{"n_layer": 8, "d_model": 128, "n_experts": 48, "experts_per_token": 4, "d_expert": 64, "d_shared_expert": 64, "activation": "swiglu", "moe_layers": [1, 3, 5, 7], "router_score": "softmax", "normalize_top_k": true, "routed_scale": 1.0, "balance_loss": 0.016, "balance_bias": false, "router_logit_norm": 2.0, "init_std_router": 0.0312, "lr_router": 0.000679, "n_head": 2, "n_kv_head": 2, "head_dim": 64, "vocab_size": 7882, "norm": "rmsnorm", "norm_place": "pre", "norm_eps": 1e-06, "positions": "rope", "rope_base": 10000.0, "rope_fraction": 1.0, "qk_norm": false, "attn_scale": 0.125, "tie_embeddings": false, "parallel_block": false, "init": "normal", "init_std_qkv": 0.0442, "init_std_o": 0.0, "init_std_up": 0.0442, "init_std_down": 0.0, "optimizer": "muon_variant", "lr": 0.00982, "beta1": 0.95, "weight_decay": 0.015, "lr_head": 0.011, "grad_clip": 1.0, "warmup_steps": 200, "schedule": "wsd", "decay_fraction": 0.815, "decay_shape": "linear", "final_lr_fraction": 0.0, "batch_tokens": 32768, "seq_len": 256, "doc_mask": true, "train_tokens": 297900000, "steps": 9092, "dataset": "wikipedia_en"}
Below are experts of layer 5 (counted from 0) of a mixture-of-experts language model. Rows are named router (the router's row for the expert), down (a neuron's output weights, with its number) and show model dimensions 0-127. Each number is 500 + 50 x the weight over its row's rms, rounded and kept within 0 to 999. Numbers have three digits each.
After each expert's rows: "raises" lists some tokens whose logits its average output raises strongly, later layers aside. This comes from a sample of Wikipedia text that the model never trained on.

# expert 19
router:399490618568490506533499494495462543444485398582467445499440430444485520502453568595476460484436492526546504510506548532506440467501444554473526392455528561504468598480570581470481446529488511561437533508467537613514521522518408417454480512486455548522400468482378504549513503454493550522520501541541568420494568400503547546478429512541545391523439497421520522456534561465499468433476
down0:578507489584514510475546519470452508470464524497510509547446467416459453450492506529575427485436558511428598536525448470474507566492479514513540483451462441581503530491524516384468441532409437440448421596463611554484517496628476487529580525482457551497496484600600506469509513458454474515536530491516518520520459507627507517399602473576422557454486576387446518527529500474524526463512
down1:531512607467397531545547505535449546537523453466486422495472516494430500486587524583438462426465473478489459559496546479489575489531452377521519490515343357548524496455525595557484486499541566421487476535503534455438530517587500513479445507480496446565442407420474499383524464537507481570452486488594478529506546565480406523468430524604506500523500507488483474516418480476555513508499
raises: "ate", "ar", "ec", "ent", "ol"

# expert 45
router:564419531524417479526506496555416519501497489551528568597550453476494497500542490443420456477502531574486565510554555494474536538503505463552490494480520557463482419484488498598469481481572523497475497465499446486496518512497510468441537440621537487439582529416546436515453539447433616512438550454554602480547497521505511587459366494532402413477440472492471455446484517369416473402538
down10:535532454499484514527524502520568472540488607436438512498633341592450380437507423503435488471489517536562459515439544503546543473495512583501470513497581489538489556577422521490408493435541422518520438505437515400473489541543467580482404500545479489412436426464482523526430507470480479439525504495444415516593546515531459461487471504509488574469566517529463546466550564508552555447507
down11:493520495628476582546474540488528487520535595460480488502393667547574509434473512495527522475600474444483583589484430557496409542465505526426534474513550518555510514474490479516491449494485478444527475580484512621530469489440505546536469510445578428463497438471592414461485498553493505494449524462507597513533529457495428467573459424530491501483415531471603496493501611491462419513507
raises: "e", " \"", "st", "c"

# expert 46
router:546497472633497499552502395521568525375499481492532505467409494550542440474450502471540517449491510488558424487500523550533432561460493548527475489454447456535349425508519517525545464489527455462531454557451566475540480539495569453440471541429470522486438551559530580450471540492497480534575426546535435568447585480491518449457556607458603486505447521471366457490552468586525498480465
down1:507490417499457534537450556437482525466412530501464547535491436563533551542562490500560402446427483465486565506548524442490473449516511509392445552571481443545665522467514429455512420497431453520398488557435520504475554519470567464515534534504410579491525456439509486577499493450461468472532441501529539520466497535516558523568356485491508452613486477476528554476413535507499597501413
down2:471426429601497471576487544528474511519472448456500574510535543528452621561375470544518398600524403485572549438534516496516470535445484516454479490474470490548478547501514471529478548502491500398519452526487518515458512415472417584545533502519469449522469589469585478511418487456567521483468475459487447529532410408453610532514539476527534447516425533419413492514516421471541540413425
raises: " |", ":", ",", " in", " ("

# expert 4
router:474470443461534488503438582421418527533540527410534508493538521481504462469531538507473474576525591475550550496556460571499466466478553570548491444515484428427649428536448567543544504511506484541471521651533552470446470554610508470582594472472446516539475491491514454461555400470460486554454492500423544504460533538548490515457546393503423478542420563545461508522468450546533514543601
down12:528526526560555494493543486440479514473513520446469514520545567554450532461542518543543490577498509502479442580478531587501522521437557486489597494477502465458526542578566506486509577583425552474463487506567545599495442541459459558432498572466601477535500473504495379547614527513542583486495564541390483547513446441470456332566531480464458440460557474534528520389586511496456554523492
down13:563546476443524503382506402533441486511523517486509476427467412431532497435496478521409534505484646489412444519514536413475495507403516470561390512536468414507519623533522497439540640431520564504500554500489458498591465451566463456500489546555472513461510448436419456487565493538483452541531546444518536504561447576520525531487559510440475487442415479510484518595495536503458452487524
raises: "|", "-", "\n", "=="

# expert 26
router:527565401595530539553548455576505536506571541620558467443516495606508432460496517495536462482476536504565428424516427552521459475490480482499459528548461541569482530430500517558511442440502510482546454462430678445472505560511543433522514490448574435528465569508404546508538424559525478559529477544546410420510413480481450474439462581526528489480521538530511537553535536410550457527486
down10:498468500426445506556489492480465511531509528534517506550479490529599548524432457533459501547509529493550443576465518489535511525540461421454581513435514459506582501506393506505476531374566528434537463519459430399499504437507497574511540556441504518501580522425516420349393408446468532534564560551482473539441504525535522472489467544619589529468441537571463422512464536573452533507417
down11:470552509508546518507465517522449497506405616460479462464458533547447486422491518532553500340448439479530544497512550473463394514464491582541430461462517503481634471535492574528478506539486458457592533436494505566477476495505505467485479433559547450492497474470456480479553518446524498467556424501428505466593565553461422459450532442517572514522408397509443528570551425552411378487514
raises: "aged", "ors", "ability", "age", "able", "Stud"

# expert 12
router:424531348453495505486444505428424495503446535514521453456574471514517419388481478510575501485559446483513418474495546500584459483588466494531477577545477501611462514518442539553470515526464536381620443537419454485460528462444553485552587466492481485437483457505485466518519420469463475579451488522416420489565467480520585364456553524587525558486503542508484461499484510536524502523538
down7:493403477535487492483543531530575523520461594439539461406490590542580530489588551531506572464534462445556398510516528397474475530492550581482585564437494444524455526514512514443507451477405418541440538572491451502432549504505514512481424499453514475488634545539538448487580470519475624569480493603588521532530513440447435543541460489528533541557549552531490457559475489464429479516465
down8:466548469499487600536501541523482391513474481462421490555413485513368470528551503422518608418433480529467463410504550540446561574478476537535548532454472499524543475492496529554478447460513497430438609541488527458502486409563540559509553412489485588453485549518490571498570524412478411509430594539536441526529570495596491490535491561496547449496503546463562478446462562517425579526533
raises: " in", " on", " created"

# expert 43
router:488503571527533505415463584478491466531573566533523537445532532457436422502478472488474481524503495527507586564466459487483487410558512560501404605445461470592505514552558489490535410468482583491415536522544458585504564424486516595503443529515539427578462596490451534462508540488425455587550471507385520509488467493514539465535487594447523482491466504509551586479483455601509621582549
down2:490501497373448453471481509519440501476425450480454489463517439604472541485551509457557504538501509531539475495504443469438521490499461498372476422580492473574561425586464467483411501566519556481456482436461424495567410463495534429479509573486565482508492565469481516377495482549481490458573470443453427450481456524456468533531390388556572548559535569531453447525520613524485453443497
down3:434479484540504414445446454515488421509504449516537471498534397444519541473572478439606474465502451438568439496537552498473495538535450497482482593473537462475448461409446487484618457581495544589571560471456595553433512521589513491483514519522444570492510509522552496515564461564532486504497560581424635492566612504535584471494502480418544517474482523514525433457462441425481553420526
raises: "ic", "ication", "ically", "ies", "ics", "ical"

# expert 7
router:514476569478493503508421550581450486478503529544499528474463505549440538526474499416522509505540590477441457610551480450506488575552489477487570473564391406459507521557458558553572453417563558499468493481566460487476541536600439465498569410584478472485459552500490496454519549491579504618465540452513437508517482529515473503481553413525553513418522405486376493551386486526486487402439
down11:462419553432500500531450543486557454463542536577525533552527605534529387546579519513447555461542498452424423493539418425548515535559423553590459476527447476599525486533522565493533432438500483541530423496570479533547591473570451586512426420534427538488507503518519467511481532470544493459543583523543476540554526559512480526524467449490609480463522415598403532521520455552481458425504
down12:556529452570438491441482510519484504478583462489458495496502466437374424642452445531527463517494525557498454447499531560516517528549544480437573497465598466487538424559440602526466396532471421443491589398514630516485490476443521543539449523497538532526500442483422491574492421556446488495473524490521584465496510484463537537436511418473517532422496521501466433489499504539536490350472
raises: ")", "):", "),", "}", ")===", ")\""

# expert 16
router:565433551456555517423468492536502502580509478496511485452442566488511556488496563504516484506578484560540506505471502481493456539410566527456551425573539547413551513563493431466494509458494470570580531534520458498485567427432479474474571487564590432493424508542493505514511512450478464493589575515355536515420549556499505560579424401544460415572425420455440527572598502542477569476480
down9:532505474578556499540452506472423478387506474537492538450441552528507477469566512541548407447445449495570517489505504419475431546487520491430463528519427522470443488448461494388533428485442500504490517499663525462456516350478442500583511490403461452514502437454585477496554477432518536477610494557552516463470469483535487563551399509463452466502470466403583474490480457456416548477517
down10:363572530461545429550503543497546522510531473415563492449512468470499497486428498507425577427553500494530420495535529430447545464553493440492530640553530594535510514467538607523430541497423458454523478411473511499475512433474508518580536579471472516499518545559514544574554519587468508509562568539405509455571512405533484480456411470526514466388537446458532518535432522569485441530539
raises: "\n", " ", "\n\n", " Succeeded"

# expert 47
router:516551499413476476528512498420564461578479518505579465445543533520603448537473479508548443499489478512473421557526532485470465479531524521577492549553478428536592533445577466595492513431446523464518544434437488460380515556439524535440577508529523525475544539546444491529552428443451432558492490574434390521596558398537545423543532515553586489514496515424564524618499497524453458552501
down1:490376555372479509507535546433488464506458478506479515521536512502537555519479465469481552521546554531544461464488583535574488486535535466455472505525522421553482434512512462520454584506556489536535478569533600438470521493507464523472586472451463556551493503491551577501431574506508466569522549374611503476522562583639574446470488508538517530613459468502409427475498447524590492425411
down2:539474437459429580450474437406479460496491363554526490493563367530530476543444470456477500541419585443540479490543574530419515487456390539539479478504429452425450538473507449641422456551469523515456521489473535494511451534528461495509473529479507441484452553592544615484563528536571410549426562490443521478465559584485513516445521513474537531466538490500438422435532506484461510540528
raises: ",", ".", " and", " in", " the", " to"

# expert 44
router:437517470571599507561495519469470494434537436571484438555428476487482469494476533529490397456413530493565421531504430513490496524480457574539540467467494513483521396446546609532531471564477590564429461517489537502545611474480467450509455432523425501585530442491442520521516521571480496451591597521511623489540581439448490599446462555589535453563501464467575519540542466490509512440520
down1:563432484568525446493478415534400439537536446395523602532507509423431569543398469624600465477527427493502495479458460478535469436511487507485497471602567455534472433533456498495482465470509601520515460507473579478581506512430545422506466567562551544526526596511529474504445434523515429489518531500460467459532482585526451597568470368558462504485492458518464502507520443535540460499445
down2:508438532446552478480518461537535505514477460461458548495484473455479463461570505523650570398573513534545523515447471555543463490399519412559428525454542518512573520512435464546578597584472456435509464579559562448555378503546506494489450541499637425464482524391586533432527475431445473620510528439533486508538524547508496467473536473501427509458520497507493480514556538508562533535476
raises: "ales", "ear", "ame"

# expert 10
router:460516451589456528559590441568433508529482458514468517482576557407555438513523536528365507473557585516500467523488500584536536363485462517550446592399445439548435490444522505531506498489559393508505525570510470504508423439571613480391482495515523509503552542540543474509530515466527467500465540481459490518485424420521568509440499578518574442500491470444498552518569457419513577497539
down5:517481484501428455455441566483415550527478563552514494531555422430398530462510412505499565500531451512580514444524591538522400454515493599526551540499532423435576396463519543471472572483510585551441511526377495518534458487515402460470515553575473566419562435419455504434495556524529513435479501452516500541387558441539541428471454596529500558471553498451535503477494542508489487503522
down6:509402554431425492547504497532499519562515555370495432528481574503508455452465559461478527441567431594465549548398537569412461494496574554517441558480539564506513410442510538517543596555513462447576474568499480491433512470491507466488526485391604468525563451473499469484475520474392487466548525532587547487429438560440531515433488486532488472436485502547517517412532518514418531408456
raises: " However", "\n", " This", " Following", " During", " When"

# expert 29
router:422563445495506535517419541477545516462452460519503477519502481588462502533513487460489492548470518585422435533539504567510436427534465479454485580509529472404542497397402546495525475480559524583448402465483461509474489472502476467597454401513543564524460420495552597381505568523468585426535456402548555526457471492450448524494548507439472452416529477480412498487515562579454411555549
down10:490499539524521400430470476540521470551446476569454568519518431444601519541547468495534585375535380471543534486497548516470400423558528520508533474487514482576449507488616446475530570465465439580564417528520549508556469503472590459541450480511507379509448525512517454479397514477390470547543472459412478506504559548552450473493527532437539475474444478517535551547557441565508561548526
down11:533495539483507450523503401485562538511470483517473518573607509480481480482481551509459538466451548552454575527580389545449473525443477532515472473408437532486506462455654513479477541402508454419481557529507515522627487469485557353402441480509531428642551506493531472510515517480502488560534469476547536518447498513421497491554504529505486583468405490487417572487581508489553482429512
raises: "aint", "ure", "an"

# expert 27
router:570498508528388539473474391468496450423445499414434513578405534487465602436564480461540459498459479396504527450614457533518453447503438515505543530508578403400428435487493510535570526589445555554429461547475630438445446452534562545544385535414525481510544489489510476479511465513508508429478476542463512505425542484485433484520491497447565534511446500493518490573490505524520528501474
down0:512443505455610496460479509422488516454508593510493489536603526489446480470533566475562480483502532475489549479633426448447511475559511459624556471423436512477528568515560580434537519562424489413529451487442461518484511531556439435576429461453480501570501482557473510587542528540445486609524561458520450527512477447471577568449494469617434461526540503479479463520541552530523620527464
down1:539539437507442514517547508532456397500466493474474456487565639536500561498497512491486528537570459512515555472582380515550541465565479486492534474567565535522584461565476451415571477462478510605467462466379593474495483547505431562459519439428459428461453509540545461519580573559541445507586554481476561447506517480510566547525423487557573501472490444540628501550489462452425473518493
raises: "s", "f", "n", "t", "S", "g"

# expert 3
router:408450513441458464587495553538485518557476470500582592565460542547465580509473480487486505546484540465450614507537485509456473529534468480526537471576480504533443421483458554557483489458602456439429408474556436467460440536610521474528510402524440554574555504517549499482514558486499502477428522462570399586521458572507398531454459502466484592470516397609458511512507418474440511469464
down13:588374529432398467586499516443492446562485384501474515535530439538535398512476490441476518478487520403514466488480517513476606516527517593435556507555558431564433524545516561515521475551519441522550448493480570495471483415562444506543568481574503504565608560468467569476480523449524570504494448449423540530482466566538537475574471442504577490479375520526517481474498519522519536401552
down14:483519469508413532515454557529524542448516557462502474525518557462383494555547396472510465452402451443499529545563456523535452593427421559508489509463618462462475453463599430514483515434635497496544535457619504510510450526576526423618480488478441551454512516522561389524502551440452443490512438468586494564500498495530491526515555478478583491471445485491485593469498452495459493569468
raises: ",", "–", "-", ".", "th", " m"

# expert 9
router:505500521471428511528470498519460452473499497535550497564529539614551493368558492386547369493576531451541446592469451489520578523543466544467610558521475545501453520497506393524481438421494526457475453568446399500448555484468480468580514482474541469565465502462520512436617471543483467583499457514585537570514505523419492488373475454503515479508528552522474423478577531562470474496472
down12:525558388467423443507479635529549533515550491536572442427492485446586418533580498514484484498475527502419534496462486507611480484505475567484545517500540508472441510501519570456531457495487478441511540523481516552509489609589596443445456395505578483460522550483546516561472482467496396594455544507542513315506551501537484493484524417501527467445545561491483473499539490486569580461560
down13:494516518610489438584519505517445513459555447495528540563518374578514431543531471573518534463563439521520426582540457599542406536450446433452472519501539465504575517575501518455541462521459490606470535491506526436401500461448545378548406523536510557467511540541431497546491455489512454456654562555557517527496437438490551494554518545477444499506566541493571468491481477582496514494522
raises: " and", " as", ":", ","

# expert 25
router:525531434544441430574396467550567453477429481479552523517461526554462564500511493445423399559452478475491537496468512533507446492469544473505576472531570494399443437379465542533553419544472505571516495481504473457455508449564545568466507524401558559577466430468573533448560486559489585508576475550520500473421557500537440539506502445505462478566375468520488446459568423429543507533430
down0:486614463529493446544523474480525466397499520449619446498462428472563552515486528448472529526510392508533586496462535509527485453495450501583429447462470565476657390458475547482529475500448527568554469470444572466580540495585509582442498576561561507527396534530410508437524543524445555494459458442504522558467530472487432438494462482507436455480504460481598435468475481559556490475482
down1:466455537447516439442408534427499496531541480390521509504593497525466514596520523496515450526536510572537479521476522504448525484519458500532465473419507560505509498498318493561483610572377527507455575506461491489407590520502443509530548493554432564550536472514458455514506467460494496436513477532436482588396475509437465455480484452475450514580602524468426506558582461535530468579585
raises: "f", "the", "M", "F", "P", "B"

# expert 2
router:542566484469524497518557506469487529521497555450362496509530543464440479523480519433490539423477548472505529501558486588493527493579470589418420479472482516484560448573569528476460490546575534459456455592543451534455397445420437536428550555457491462535433491547548537518469443545459512630509566469473475492405528427470507565517476534607550460388453547513505399550541552550489489456444
down60:603476518472502498435438431481494444495490581531481451462464529525436572532516507514499519548509514497529538447498455384508505522495390412476483532526575467535514533589468517446493481441382488454487513499427545441468483497394511415555571581459419534532534483481327498418585422493569479535497539470433432522492448542545499519566445546455497576578528448526533558510451415524511459491494
down61:506495498493502571445559519521499514546498545535416545510470537487521465487532442548465556506571536478512528574523560431459477430576555478575472509523409472573479518533611450502532493496516495491507402553471509491575613531502601567463567493556478450442486482525459501462424515569498540511565466444484530434588546497453360526497522535637479527421567496426431523491374478541590554523526
raises: "\n", "|", " to", "==="

# expert 18
router:461411504474611611518492543438402447486471567432534476517541480537545504539550508549523504478524540509492511503526428501506537515478550499496530560511468437561393580602387441579455552441560568431433535547577467446474483490500472474421616539477539508458437512487492510398573522453491491528535481434461427452583409494467585505540497472518556499566441471480557458544481516520568491482413
down8:508537486486539495460525578462477588586466529491530507506540588547564573527490426431454386461476613503492496486478569527520513465485547560456484541399468383490508559487482554539426494497489539378485483535450483399441557455511412523545477484471425430492553398500440436506444449451523560420463506510535405516597484498457481553490603452513483440494492497475481539519580535431437513465537
down9:508427499374486453572521519500521560530515430560537497527424522577555456415538391431597536572460539435388481575438562384419546579498483446553518483498475494522586527502493471498501443508562466524450532499419524491455443496498558481588428492513501514570446565505489467482476506496417556508496553547574527472594515579598502546454530530510440547474575497489473488414523493512450548481542
raises: ".", ",", " |", " (", " and"

# expert 13
router:546454553441488558494565514555523462623540482467520485400494582503454568546583495465445497420562364526591531485456481466491448535423507545448529457524498580453568500553511435459432511552541494519605525497645518486443528441454498469461542499544445487451448552503475452520486474487536495504602552524434489485492439592514483455564509404538482538567449545514494495562576480471571580512461
down9:581528507518500520513495451518484467606471516559431471440605560486549525504502439500482525456548443579539512540392514571509492527408464440469557480542496354556577516558488474480553487510464513562447551522544480547516547550424471540579430580472556541472457518423573457569477453566466475489481578476529491475640497468500536541481391586457473512479575478453528415569504499436512536438482
down10:524535482606494570514517418591448542433498566516557523502540310559441494492453396463462508582526546527472421473521453531487522582496530459460469528508553558439387481522465458438568506532521544439457561531487548575494476450533531544558454482444441505513464426523432504503515541467421546582520528501537532584429489504556402413507520501437529464552502570504505502425515494537510522581457
raises: "\n", " ", "\n\n", " Total"

# expert 39
router:427504552472615529550467477497382504457493507524534471442502480449537425459428579562584471421493550569507518555526516530509541449563431430545528492463412525543518521416531480594508511510508555485472540532415483555507526409446428463547624578535424552534439511548465441488482477420512475486477519526430482433582518487510520527545529543534507512501483509519536465570386508611585511420438
down4:371474529476506583524545496512479539510559529444534564451495446630595484464503502571480416502484572495498469542502593529540567557515442532458445428488554539571511441425482556449538491510443473557465531514444562454488575508523455536494577490510524450522498492393527530395447569500512478494533497481496579528632401572578549545497524484548434550459474516496523445515432483545610506437465
down5:559490582395523518462445518467489459458622585529496440440506503518470527529513411463509523476550504419488512501503476487355568480519509555481505441452497427531543643503578443478498454530446469520500588565405411437505531491436420530515428529489521523400442572535476541395571540514537551549470536540487485591492454489568515519487504500484463474536414584459515491563506509553524483551553
raises: "–", " (", " —", ","

# expert 21
router:487468528486442542574445578538512508459481472482648490504492511478435536511476565410490395512545462507525581492424450497449494511552457550428565475551506454441479523450488527505559491450541469514441488478454397523547590512565496548531490401571506577475523457455549485449525591599528594528452514439523613538485544477428442497490532528468579455461479473555515554420568555519399468417520
down13:508488545533398376541510523468630508542467489489571484497464449457445542485569499441489500477494545458421458504479392467500441468510454529475452428462476511500580511468442450449461452498533523480471552472533394534456473420495428449443514441446531521559515551461548544596477434470470509405502499435548441542528443432596552432527473513480548550510504446612423439460598480475459471601516
down14:446547452476469484532557519457485401467560492476547483416494531580407584522523474474527618527481476542560426496479623478445531510462471439455501421478478440450436514429513456487439617378464544475518474465598472441502467486441567387468568475516512581551472525475458445431469516483546442522481465463564543489522593488577466537492559578556530489541444524422492533425518518523533538488542
raises: ";", "ings", "ers", ":", " |", "ries"

# expert 30
router:459528550621543410447518531501472458383484534569557492438476450557549582500500545454640467514455455565541483507528449474503510454502430517485521520391422384523458492476545597584505469551511510584489603515435632467456562465485496480503445448532565468514504489501441556443528493462487482523510400519424556498533533470469475482434521561503491447500529505381494544537517542437513515453511
down0:461474572472616558481503461405494549538549552526538550448455534422497498428511476511562501468506499574447433485447487547461562411608462487561518477503492508481519528500476488549491504419464573392427490460444475484536487423505441452533571443467451546605460467517474475498436506482536576458451514476450557458555448538606432469504449545527494612553431378514508529599441515560528438485547
down1:485485452435425514558467447507507476555459436463609421429594532523481509664477450556465515612592493464455503469493523517479578552540470523500523490501472521488488567521370530501466587522533463511509542496404447460544518407422506529512514487393478472545491495532461540592483463475479419503471465490513501448466419595486518473505432442474569486497547511498546415486507581596528557424476
raises: "id", "op", "ins"

# expert 36
router:488518508497530516459430525480434463513492468556495427492514555483567527443528535451553404594455457533526379519446630479561490465565454592613588501577487511583565527433578559527475501523467440515482493552443483588472544431490531433636459461510489550506526432452494520466465515530546503552499495495467562497594522543608472485625510457515514509503566572468459493509552478509567478529530
down3:533538475570453568568472415529489498469469412554439481565486408556414527542515554579429459553468425523501447434496474586466438544612405529516562538471429512506470453410540507442595433517565435471536519463529505496533437462467532460520496522479526523460527419462468549481495500461549516584512459528503508469419508422461566489497467504516506442545590568401552496571525596415477413488513
down4:481454508468480577482473530456463545487398540468555512566403587550525428555500462464517542438689566435532538555539436487628476497557477409466542484516443507454543491485444495615498535452483485469528514550463534399446496478539555476504589478530381549519459481470506527493480449431497525516455518592436531557447468466559493398525482496479500480505560543502581443457503492466453534503556
raises: "om", "ially", "t", "ene", "iven"

# expert 22
router:477487548481501536518560560512485451487498513469508516602419546525470484563515492468519493431456516372534462531530479573498476530528535493415564423463479544555545437499533359493555407450613521545512513478490509501483590413592499554555525490499510434536513586517466502539488567504517436480534603415533428479563548568466541472479536407549522460433499582556461526499509528388519534378484
down1:509506501535537550564474528515581496506592566467497511482513496428430504502441428477464419516525399508544432553478452614612467496508415510501463578469529480558483483490532531490495495454481431519522505513536460576543474561398436509489558537507576578515533451486518494512484540437493566512547471480441600434480486498515522540524473532525530517554426443582510604438357491598565378499589
down2:497483492414472475518560446467528479497462576507554526512531510506451486508508459591457443531475474411477562507499574488510574478475484595530535469561450463453453454539515528608575469540505507502636495456586509528395568566493563448497488571437569477452455486534538529518588511435465540524486507532591566592498544517436498556442457521504592487596502491499371424563457449451486401452469
raises: " and", " 6", " 10", " 9", " 15"

# expert 38
router:503480533496563539446566499523562594473488534546571490482510544561542536500401564420461465538490487538470527532449474563444531525544467556528479531505387476465521528461562560530555507521573403567441406578531418459463455532578509469520464447466491461431610523494461495476534539499543533481531422518622452529589451538516509487548477496574400486455421506601456454476508542473534549369543
down6:591508428508458554452550512516599425446546503466545382447506473403444442465514509441447505547472511422452478505411593488503451515537563481573376549446479509492479555439527492557436501549526619513440449520535462558548479462535443494494528539573501555531481550479473495580533585544551490410415464553490449523497508538513508516561461499464466499495551544501525502483560600553563415432593
down7:480414485330560482493489497506466494500551501514514484416544570503553478473521509515456457542509484495436480450498474511455611522573467431482553473560498489459567538533573575469433475500538462515394479530549520449427580512541515528596538470566557535562527503437475427529458595486569540570433511470613404467531457463437402576450487496497569581480543440498505460433481410508505454497508
raises: " |", " her", " a", " the", " (", " it"

# expert 8
router:498558458608466493422501461554490668486513475559443584516459512507536444552568471502426417532426480421536553491539510578447411551562501511449557510452542543502603487462500566555570491425478430459454486534354473552506544578525527459531454433485519487445490400550510541506492551499512551509503545509559580487487514484507473582424467446490541437493501514465473482548543561409494530564490
down12:437438506601478489456489598537491510471606445448521561467564531533538475479612519439525565517473483531548533552555449547648490571562485488482537454510533463546457538610570592580460485472525573516487519472547513505475483571487508510441601476471430479450587524556549542433492564525514453433481556487474521469546509558528561418478461527440493448565475378463483461416467510566512510551474
down13:487567443470459433476496495557512459551472502539500474505412384447491520463470495625550519587558504565556448473471620478519466494481526428466505474503583498587495462510524486621517513607586571502552446497441502520522602468382555406537493498479473505484467604453479543498575460510507439449471474494437468452426570512504510543511462543542553420508432493496533409419511514416505487504529
raises: "===", "==", "====", "The", "In", "S"